From a checkpoint of a small mixture-of-experts model trained on Wikipedia.
Size: 9 layers, width 256.
Experts: 224 GELU neurons an expert, 4 picks a token, a softmax router.
Training: a variant of Muon for the experts, 562M tokens, 4285 steps.
Below are experts of layer 2 (counted from 0) of a mixture-of-experts language model. Rows are named up (a neuron's input weights, with its number), down (a neuron's output weights, with its number) and show model dimensions 0-255. Each number is 500 + 25 x the weight over its row's rms, rounded and kept within 0 to 999. Numbers have three digits each.
Before each expert's rows: "comes before" lists some tokens at least twice as common just after its tokens as in all text. This comes from a sample of Wikipedia text that the model never trained on. Tokens count by the router's weight.

# expert 22
comes before: "| ", "\n\n", "|", "The", "\n", "-"
up1:500503510482485508483527525498507527528467512508509493498441515519497508502492492526453513468524499494510487505493503472498545454487476487530538557528476494499526489495506509467487504503506469496508501547477480518466544488479489484583511475483506510472493512479506549510522550513509505483521490493516485494493519515495541509541526515536488519467482490504478442511502456531524498524493466514510517489508513448491499509480499493508514473510515487517516538495555469499481479510525497544493501504485523494463490528508468490504474490512546538474506459514502563502502519489503485464523498532401509448554467505525491492450496496459496447531497520467448523488492505513481508471490489509557455493511474515500509485435523516477466484492516508529526463480501488519502460479460501
down1:512527455536484465527511481449473501478498483457440485511531498448519473505480535487521509509487517560499565497514506534520561504483504510506533484520493506474504478501465505502548517496477502471495524503522530508511491514550512480522505493495522496498485465493547514484509520525531496499475523485464540503474507498499448488468486552512507436492516502504468497501474507498495458507492495553496512537558483496473508534554509495532484522534544481531488529524528457461510531472456499461520525519503527491484501520483489524554489477503492477494539485500492490477504457513516514497515496506521465497500489492471508489456549485473515457484449510526458508494495460472475453506507514501467544524491505495534501521491466523513488514523509496481506501467489565488490523522504477
up2:503479499523495522490526480526491524522505517515489496496529555473476506473520539487505535500545487489516500474545490463503501501490442511530503490524511456455511517481537493479509481474463514473456485540502511523489488488511497501461482512533470494528508522486597480506479509524490482492578493545491505548522504485514485511511539508465479504499483515512506518493505517490509467455494543507507537531490467521453499497552477546512529485524487527456499512515502481538523463470537517520520461494492503482493517508518504479487518532495463484498488508450486471476507542471497529531505479540506527493491508560492489497523511456510500513469549487523499483456547496457510496500524482497503533479519497501504464439483516468532549530510482500528483477528490473512531523495471472
down2:487492554466451461495512489458462528519461534492491503511526481528514512575522488509496516457493475454503448491514501458500528472485556514521520520487516487477488499500499485554483536497497514505511547518479521549489471511491488497512522533567467491490504462518489527501499503481473510489491470546531492481537473555499531521489536488492519533463460483495477498507500514574491476480515500470509486471532495542483489468463487481482503529502512515501484492506529521497487480496408469512518529522492467508497459504499515515489468507474492467532456506537544512499484466517504488503530512485464487477496512492548521506490492483527509514501483522462497501533475558523520546496479471490487518490512494504501498520485510519475495512517496499506473508416498496509468521488517501

# expert 5
comes before: "1", "2", "| ", "-", "0", "|"
up0:499477540478491481497525495496549475493535541460522495493535476497480522537479484500499443506452505503493503527473494466528509484498500503533500503516465509488534459513502452523486547493495456494484516504459536538464566513522488508487495508528503512442499515475480484505506549455537486569474505532485480501495496538542511502529484512539482448510487499522524494506490486533504488487519505485450414473478510549500477503488484500513495562491489480556480491492497498485470487496513476481505435467504503504509503503505500525468479518491533478512521492499520514525472529501516500512483493496517500498497477519506467504464505468451492492524516503564491504536471555492488482526485524519505509522522520503518488466506495517485533518506484549556507494504439515504462505535485476
down0:494491500530490451490489476510533481466476480514474505467509471506466472509500460560479510451517510492526447527502529496538484509527526479482470523462526559489497492491511555488466502485502502532518487532491509457505512479505513467524507466509540500491499474508483524516483502557465497480496478499504504480515484469498463477503510476502537529518545506478461527475534509428466491495513487459492515479432523512537507534466530472506442519484458523451505489454493487497501554501523535504517475537488492491497501514485459463537489490501474495503487494495537462498507504527474529500512491505526502472496494508528546483502517464495535500482499533459477555520535528540462490489512492505506523524513510523510503500496494486502504463478517564498471503535519538490540514482530521
up1:523517508533492459533573508526433517491502498516436532498480499495479516470536490452482480512528482489514461523518520499528513515485434489509485498487510471517512503492494509537526486509523545480479501483493514488526467476505506505486528553507479521521522483525499503512457494472503484503503484492467477498501519510504470512464504499452521476553483470556510556507490485388503499500455521521534530497519476502469476463500482550490481523515541531517436468528510491514479504488474530497485485502526488501493506474510496487515483508479473511495485504521489482484506531515479482486493499478461463517484523464505504527477524513485475512482507493512494503480504482521536531490485465500502485510491488487509495468473462468513527516472482524486429509498424476523507495535547523
down1:465495548474473478516518476467476512510533491443483516513502500571517538487495502533502491476484509474517507510494498507499501532535460505513484475504526477524461528492502533543479486518525534516507511466485504499534448511461523494475503498493463435548500526581512481463503488447501480519479487458491531488500515480534513515496544492473471529489461485499532515488539500520488479480503488506519487583543491539487512471523522479510495499482479521502460531522505425519488477469514521539483510514515527492544487500456492498512501471505481524493511427501453502505509493488542517496510489493507495471510525508518488496508477510513483471480524480506481515514511503492456531509502486483461499504528469489503506460534513498519506453511519480526482481517502499518507563499559524

# expert 24
comes before: " | ", ".", "–", ", ", " |", ","
up2:498494463509483516497493501502449479514497544554496498478471498479491455500502473470521494481532522538477525455523506519553497492525485519504471520500492485506510499475478565494467479459489498483490510575469507531502458506489507484499488510488538508490469507499488527503505531489477527479531465478453537498532487523505497497494478492527499467472501470533507483568489474500527506521519505472489525506486550501513497482495458534491495490516492506519497509462512440455469479521535500506505493493495557529492510478518472502534466485503474475538519491470518534493485457492464499523549505472529504482465477538515480476499541473541499474538513525481477508484471511500521467499554465485518475503524494492509459488426461477497519497512521454512468477492480483454513533470465460
down2:504483489529482485512515521477544469482456505481469493491486461461476508433545530509499511477486493487474449471461490523514521499555528498516498468500496468555463478498510503522522522531444474514520501455515490514541494551499550499532500509519515515513522516509455447479498483482473492509489525529548459500551565501461479464499497490471474513520449501483485516458476472505493486525514523471506456492473537451517508505506502487494516477505511505528512455477538475497526504503505532507548494525535510496516506512503490474577513507531453492499481527513521462532516500540486450500481510522479492495488513481509485517467510457466479495462530517469479516469531514488513449490536519488526487502510481517497519513525509520492467509478495535501498529499496511498484488529500532
up3:536507509519520484514500513536501497491533532445479490532437516502467490485455492487493551521506488497493439493509505513498546462485464501488501508514501491499493507524506496501476559516527494492469492476458498477522513489507508455492542502514475554457553519473514483443453450503519517527499488517503489475519503507545527515518480525486489504556544539526541505581514500495510490518499458502514501485483486460515497511441478491508493514526506475501500467485508501465512529508489482477479493489474449506501509492523469462493474527499486506512506471484530507526486510517512505486506477505488501452507486527488515454536512532508536517495509512485523447465472534497479477533480478519511481506534473541489487448493542507465503510484468497524553513460452473520487518511504449
down3:508490535545504554482471504501487459493459465461461463508452491510506508475476471475539487510470535516488495494504523496502498533451502524525511502492477496512510487475533523503512536503530504546494515532504492479483542478523480487475503500484454510520440482512537511478474500495469484543476500507543488530454530498514486492526506508542493468522458496513466517510525520528506445541503507495477510485505493514503469471497515494557529486531501492535528481512473513498482483473474546461511530447510498490490506466515494501540458525514520466497498508536528556505531475455516514514510508515463475495446535506446493489513499520457521531467525472554509509527532500453504545435501486482495485476492514511500503524492530500480498519502499454501522482490489531499472494552472512

# expert 19
comes before: " | ", ".", " |", ", ", "; ", "–"
up2:564535461518520470527479509506431514511510507487480493524502443466513470506490519532510534491518519476494487482490476471542494502476510503489526472536491479485493522470500537470475496515473561511509535512481521520502491474481475516522518501533460549508497499508482510488479514498498449484518506514480506502575490474507518448514483527513546484569479529537491516581550540496474514509512497498501525485494480511508487486513498507515464519509536502430504475448523492502460495535528532471497496498512535472493506478478479488493501489484474529468498503502478511476478450501509493473498434485501558509508453493529542527487470492475488477534501495470496505506508481521519449542503496479499511475516497517494487527523489488497497479496493483487512536514514442535520476509502466
down2:508491484520539510505499503456493496519540497461546511511516513475485459486494516486507502468540544490492497511523438465508479502503463490468498449511495558480510458486509465479536543456482515501512551514488505469496494533503530507477500507541516514512510487513503479514532533520492509482546470532510542531493503462519537507451487496497467477484497490507504515497490516479496475500493455490523554473473480507486561499502516537499476502492499509505520522490533501514471564517510487480514525486524494526520483456513577512551504493500487494505439507511492491528498509510555440493532516549529531484517464495489485487506477529456508478477483492519485484473518510506451504530461520512497553486500490518532508489447549491484490491507458477524510494485563486494502466495492502
up3:490517495491465514496525513493492502538513467478546470501522491477514526559457509536509511489480506470526533499466498505503507488483477464559481523499459493480488521478506512509549527496477508454490484500534573476488499524504497468507538519516455495534472493444515496513495532564427488520500499518455481490552482516506479482471502492510485495493498510510488499529504514472497529493487489528475486476490496519514496521523562491474504512486568516431502524483474489487510501519515491508512517516538536517527495523482520517521438487513496531459515479486508511494519462502499499528473516506499465474533452502502550482472519483492538531492492504469480494469482498515531435477545489488498497517480508474517565514470524515484476465483482532480507458505465477522502533505470494
down3:483459541482514529499503509490492486537463523472509473566510490495484490510520513496489495497464456435524485497450491492515530494512467508467503495516471521491539502481502494507525531483487503489550464519586499495523480504473487492469491512502498498505496502499503477550453471516518498488529462506530510478493483479486523512507498501561506522545498509519501506471532508493469445475515455531500541522486458522482507523492492477492537504528508511467465505528518537502477495531523510536487502476538513482448487511477516515532561473509502530506513474465497472525504526427490491495515493511566497478492536489518444488496511505477490515476473509529545568535499477529478478506526472484486489482501488523485496502477472469489515477496501556514538461534488517495526490540494499

# expert 11
comes before: "–", ".", " | ", ")", " |", ","
up0:476501511520515512515535475491504486450504497559496504523518485530530555487533518472547475527467527503468498476466460478490484454471498480555486493495474511483493479486501466467537502486532460498515487562506489466531496487493490516511465520571518491515492499515516513541483480556462500520523481523491519499499478470491542487478464504505518500494492511498499470532514539476494513490496436499480513490494481503482513514488489499498502487484555514501502540552510489487488471500501497497554488503521515515478510503471500500550483490480509472457471493476487536516499534496503498437489498484556478452529497528524506488501513530497506485516457544474544480512526467496494489452516501538455485495499509467438498487481476505517510444564487510555471510481494512483509495480471470
down0:482474529475513515509505517495534536539467535463512494487483518480505461454445465475476558473505456502502539511481524483495515520502457498523535504499501539498471509496475514528492511477473552497496505463534499502516515512478497511492494513460535511515525499487467475484520489464472504505518517472494495519504547535423467521520509512502492496539530530494489490524494442486498487476528491461562471504469572472467475465517507513519472486498459480505529456427424446481480509471508503486484491492495503493489515485495538531497509529532504512531506506470521518498519490524499491506535479506490530498459492502514442527527491502476495489523465474511492533506450553484500511515499482511539492504484532497475508451498517507476500490500488485497506518497550508507497500547512480
up1:473511459531486517485483557455483512483512529462471482500493464445494461524525488527507520474528513481515471450540500484482515485502538528449488456440472475538484502506542503531520544518499457508479522496510510532502500470526455452487487521533549499503529540543492497522494512482478482550528542518504508514508515484539505469512528480491514463517492492508498526497509527488495519506492517510533525526490521501442481470479507489514532497524512497487494489526512502494458514473494519492513512469482512522497528521507466488477498465523505487550493490519547468496516525535482448475510512485458468452524497486481471462463529494548491513551515485502506510510479461481495544449494525482467518496458517520469516512494540500498465498503468479528521513460474510488495500448506480
down1:527507508538491486513505473479515527518539529521500501522472469530473525523532461476461468469463504565482493509476482481455500497501495508474476502458506496557479544517463487470471472515505482551508516533544499514476549526553468474527510481511484502508513471460460478477487512488483521503492507487510529542533513495467458532507491474479524500491486495477534499523482507506511476473496483507531478501473480506510495465487517492477505490492452480504520513526540518479472511490499525522509524451499515478509524510500455488492548512521512511547458527511473485495443474561506482504468507471496548488478502485505530449530502553516525505485468496533517443466523505492459548541479497516498466529505530494475485524491508535556514481521522458502493498517531472505510488526521510

# expert 41
comes before: "1", "2", "0", "3", "4", "5"
up0:530527494492481484487486487489506506467535462516522490559502519478486537526465499465461517434504502502475456520465500521498504505537521512533492521526508543457508506527522533508497503537516517504512532531505530478495512509506501525502484464489504539506502486516565488495554524515483468493506479504546492508510480531546563515485498527456471502511517520484469489515494480486447523464520489450524510465520470481511487462469498507501422497519528521505505505479493472472476498494522522514468531502495469509523535477512524494487476491458487511474512513513504499497441474519558489528520499469534529523459446466485473506504528531516490508530477493514494507474493500514492536525464443464506528506526518443498492507491491477564488519527524481500497480484446508484500518476498481
down0:465526494518467521526481487493526478505443534475486504499497512550484510486528461513530490508542488508506466485512496487522434534475484511477456478444467526547487491494516481532502498532522483532491480496538504466530519520501474510485499507476513526491513480544523487511476498513500502491473504476469498489512497470487458499493544527441553492504517496508482485459516514511493527542508484452450538474528535501495467500533490482530536495493456489486475515482492501495458515479480482547531454516492462501498478479526498503510527525490504520524481497552491488495502530482488487515465512519483489497504504503471505494531524493492517526446461515507531522580443519499493481542469553531516541485472503531518511511495500488487504460544473486446468547504508484485478484491541518
up1:495517499504512480493516484477485484493524520489489528492488482449532478574526486502530437495493537533539487528456512529485549488494495510514462524489530513523516497498477524477515493504495506478475496517490505499529467509541492507514503536524494513518487479494481495475509508470460496535537527477541528506504510517504504508495496439497485513476499507462487491494492515458503495503460478509494534505589530504530518502537509458496496515499470454502521513473505487500489497514483484490531499493462556487529533512494469543494522503490492495516454464500518491505515522543500468516436515498542514440510479512530481492512489522489527496506442464531537472518466484461551468506504492520536508506506479483492532455502466439470447490515498468498511548537534503523491525470530531
down1:555500459528528563505439497511480483515498477509483541497498485515460443489482506543477571498507466523462528502474476499518495532515491521516543495493456487532491465495519500432496491463517518495519525502494484505466514508505525495483481523494488533565510496504471501506500530549469511511497484538477523464464508524489487469492512499497461495537544517511501488507487542522499502490525511461517457463467497527530543476549519496485508502518450476475489492545495488516505486466494518544474506465478503492496501484508473505502498518508520496430495499482497508521483522500481490501554503500515499483478517505557514499503494511491530451524473530452550476537488475515483518496481499497493518492533532493478491495528503553532486453500486508506513528543522490460524457520480472

# expert 63
comes before: "\n\n", "\n", " The", "The", "=", "=="
up1:479492492506539532530489470495453487450514494506523495516499494467499509472494475453490487513577489497487481499493497514460497454558547500472460509482423467480423483528490469495492522540480483503486562545526549489507456533486496469508478526474496525508530523523487506525520446470464502485482482486504443479517495473519454510468518516479504441539510497502515528538511518462503531503472534474475502526522476516531501516498520535491523501513506506527498492492485519499529518484498475504513527514493536490526492520528487503521498443466533493524493522507467522496475522479513506509482507489501494513509435469467477520519508495479533534500479516525511500510500493497516541525509506505477513492435505461521489534496526466497520525513523468504485505442490527493506492511489519
down1:479507507489515536461546486517484520470485474572496499494494521489523437502528512511527483487499504471494431544494539501529521521494483497468483487468530485520504513471515480507513473545519496500481490550515554490556536473470464478453481497541514481503497507519524535483556472467502511513494492471472513538495486485462518491496500504488499502511539479490473462511505460474509472510494503525452513519514542526539451485503501503441490506495510495494516535481509458485521472490453497499529512482508494507486526461546502534464507497469499503510449535519478430477491511525511505521530495528521472524512541509474543504510450501508518495482529462438519518495481526484480551507519485524501533488512481508480495485536477503531505518473499506536496487507525498494484510476548498
up2:482527523520528500497539521539496532477483486510501541486501472493488548509484461546498513515455466489508507503468500510487505511502534500501458486537482551467536528491486494538505488482499518516522480481477510479502513496531468500496497516526554519487456506535547464497519480489477481494533472535454490543478488451486523512540504481546497487479493510482500546508518478523496468545527483509465471416526494478422538481506491444485495508523482493500472505475457491499471481520510507494520494499488513485465463497514481516514510549487489464488522488505448509559531542532504502493526489491527491500475469498494528499465512456502508486480485502496500524498508502488522548496505509500532513517516475487457544518479480561505515460492475529531500479501484499515496540499437469
down2:494495452502483499493533504520475471484485441476494424469523511544541489503569479514492537485508514484482520530552500471509477517445505480481464513519500498525499505487493513478529554522493508514464510509500513496504469510508495462497490500488507509477534543462530495507521476495518497535506533474489499476492495514562482463486538550480493466500494495513501501556506523531479478505511512501495521542499475543504535510517480465511515510494507524527476510541511482520563559441535485516505457489455528466483528473522510509491450490465460512481474493475460514485508495509508525495507515483509524520540472509460542512509451498503502493495520510530466458484497514446490465494495502487472516526559518503477504480467461487501493484558480519503484508515508509486487511480529498

# expert 3
comes before: "\n", ".", " | ", "–", ", ", " |"
up2:477521486439488490535536465477481533520501506469495539478506500494466510483478519534500481483497472488474526443488466528510490494483491503487510525533569498506487508519518546484511540508450478508468528521481550490496494524490520489506501490515495486461564461493517511436503499464497494502484532533513485482504487502479530494520496471484531508536437482522500548517493530506533481589522482492530520515453504552460475539513538497534518550549502473485526534504530506487479523522518520510462530511528488507481483514489499451532485492483481443528548508446483506474532474495479517525486465498508467509478484518503481509478522502493530528461509490482537468501538498487530456480553513513503484485498510487514484509491503521492502504502477493486523498488500508478519482510497506
down2:518501513471476478516501498478479456497524528484482478450450486523488556465478534478488464503460521492487554462497522511540517487529497499483492491529480448500462481489489535499473522484496505514480474538518481512498517496487525506498490537498495475497485529484532516520543463487494527512476491500583582485524532492512513481521526490512501529462498514467481467523486498514512495516512464523488539557474526514450491552510513523482512501491543480521502523505541509488510564455499494462483478525501508464489509515480453469520510502509510476493514499514471518489449522493505559492453470528442517506507468482501479516527522505419488500502499536527504457568488484498524466476523521519509518471487492479511513507498504506496494496511492538491496501521486482514492494505486511
up3:482472515468498492499512502475505526475513525517475561553483498505490481506486527548491484495510506489482511520438499468532493493495455476481527526513488457499513510485495510468492516515489573543505504522515472511509528484508480509497540511504520492466484510553515474502486511457477487496529479532501532460474496511524478474499548510503529504494508501531515533501490506501490553519534533527497435532507486473477538513501485557498473509525511476511457500503519465523502495525484503501458477509509499526482526483461443549535515508526531545490518471461477507478503457529543508499532467539463505487476476469523506506475462493497516495533490488479496482450493482491501513466497479534478484505565481471448549508458519536499524495528522463488457530462502501472524507499496496
down3:485462531474530508496501507509508480522506474503462479480491482475514550484505495492500548437481505520481480564499539504515545537484519501537512461481495518537499482506515484538481483490493485507496516483501509506501464507533519507459498524520503527474547501508448504476492484517461495450500485480516479446511465521505534511554529438500469494555505474499485468480465476480517522536510528472478500525476527489502558518496473481519485451511506568496474492509469476463553483521482505495468522539531505531451501504473503519467513491516479509523502536510487537496536507504495475505481486489504478456457476494531502486464505528443511507513507486531517504489524522477480503532507547475491532477531498487514503495483520500542483464471513483460496489447488489539509483505465525

# expert 60
comes before: "\n", "\n\n", " x", " Clay", " n/", " Minister of"
up2:478464508514544523510485467491508506547504506518529468474517498505498517461559550485531518477499523512511479501515530480491472536539512484515516492539484489517514452523545471454484488479433485494494528497497487460468512494485475526491528505477514499474507494526524486530509523506478476532532480525483500506460531513535498487532532538462507493493475492505529496464491456527505503534474484524483528519484516478478505512495494466524458501477471479510500521452479453515503523531536540513493468494519509491470505508508487482547513511546465518493485510517485481514523502504474493481539485501525509477446516497494502482522503481468527480576551501502487485483486533482558537440543542461526445490520504547494532473477513472520523516468504533509529500520505485479498526485533468
down2:543469511485515456496461490467480487468534508496486507525517511488524549479457510483493463499490509486492485529491524502514534486472496466478479496514532506508504520513506511514523538518500493514484492499502534503492493447520508482490477491464513511474515530484493529469533497506496488482508510465491474534500514468526501444526535552426495454477530512519470482493508539466515482464487476537505486449514481515504425544466464518525491509496535476454521482515508529509483486507428503528550519518465516515528474514481496503545466529446519501507507473514492514519493522521491485504504529519447511502438497519499510512487473528504507503467506486502527495520453466481542447525457488497523526484535487487546497526481469525457512552519501534490517493465505504490506535486482512
up3:512522510534520469494516513515510461545514497444486483499475501471524511500495517458538516527462474480497527498471511499507481455491489507489504508459538529480502492505502504522493498494471490493486473497506524503493472501468484509495485469520479510456464486519522515511491461488504542513538467491504471451511468474496559513477483513451532527505456506489475504503529502515498531470482524492413471515512505498525460496469524494475496502517510495521506523492454489488478477471503526537470515530518507513523502437492519509514464516528430508526488516572494536532486516489488494463513517512507466497549541491455487491492525492496492527500496557551440502487446503462493469466480539526507498507496503490489467525501478476511520537518541467480471526525469527523482537509467512
down3:464502485528490489497461499513473522481436517468482496461530551540499499500560508530435511512525474483509513493449526489454562485529539498525494502521526493494500487510519485533476516497522541534523464499456554497474492489496495509497498495486528511525471496501486504523498541521511485507489483493466485519493520466493433468505543489490512510505520507494496512519489473486507471542495482432476519509484539497447510501507477476492473519508507476498504446488477486530532492476486503513476501502510517474507506497510526546495502510498542551527514503501550518487515471503517439512492480476498519486493509496510511475522519506500448507519454493513480526476540462517462567498449487510534497519497510530495508448511529493504501467528512516520501521455459515529481526500556528

# expert 46
comes before: " | ", ".", " |", "–", ", ", ","
up0:552511495423476514530464491459505508523514466510507506492418499522494478443510508507531525473535514523498472512522472522534519489504485475514532536510481497513507483526507509543457522507506477514514463515445493502507530473525483516555550532478509496503517543481520491491475511531483476503489506506486505497479491475462521519490546489456529508512506475477542500499508488482485497493530481501468492502504483455487521532515508455502497486561505495501523460518498483524529523462513524471474486563516525480481508478509508505484514503476549501496520487496469512494478510509496541514540466504502510429462538524520478495508512487500490501499532502565486520500505493473509504511504513497439437451480532503520484490460450492487536480521530477514490496472529465520529477488495500
down0:527479521502466452490476522511497475511545541502491528477496507478527505501496491526498488507481467488523487523531488540488528487546496510476524497495476485455439518495523500484484477507541497513451523521528524428478534480504478501512520508477489512532498471490454503463477533535504491535472492472508501488522497446524465539523476465497508476503482509475508472522495508538524512518494497493462529502512494512451444474474545507554473490507500512478528486500513552557511533503511485497468507496528565491501525477471478533467505532476503526511492471507518458491494489515473509520502479457508457495459532495519536479457523491488516508501503491541499482493517502519502564527499506556489510521468538490523490490498488539513492572510522542495554481471507491462525497501502504
up1:483543484491493532494472505499492509465474496459501496515464479504481522497515511520512542494471546459507464518468520498499502479471530517507498477533558515489512481498427496539525521500490543456496494487524480487563525485507473481539474520479494433501521513533473458502541441505490529553477589504529499481496518508496503528533519495494477499501500477526521545507487510485496548479483488468516514515493520491442479548494492534500491522527554491523496460481485516472498482485522467497444483522520504477492506515503491501535500493524491480499519475493500478486523489485515505498533500511507492500540503446528502452481525488442472486519501515471489510506499462504498535517479501528494468502513515503544465500509523501531504497482481529476468478484492497469514510478585480
down1:518511472502535512487491501485502527416455501524505521498483501517502542484504459507468495490496522474502527504519479497490475507455482479502529517516513455493500482511458517519511506524454480524462470489523544493501526554520503499523513458466469501484494455508510530534506537446471498502501504508520502480487516534529477500486509532472536525550527510487520512496484531544479494533502501466529473472481538484506516519493471493507484493510520481485501497468497483503480535496529472483521500479501534496480501535508491465559496525519525493494510465511499486499424482500559506508511520478494449549479493490462529521484572504502479519529478489503494486488551437515473485508518492465484492466479465544500496539491554536544493454470520515497515481524523505515516500440499496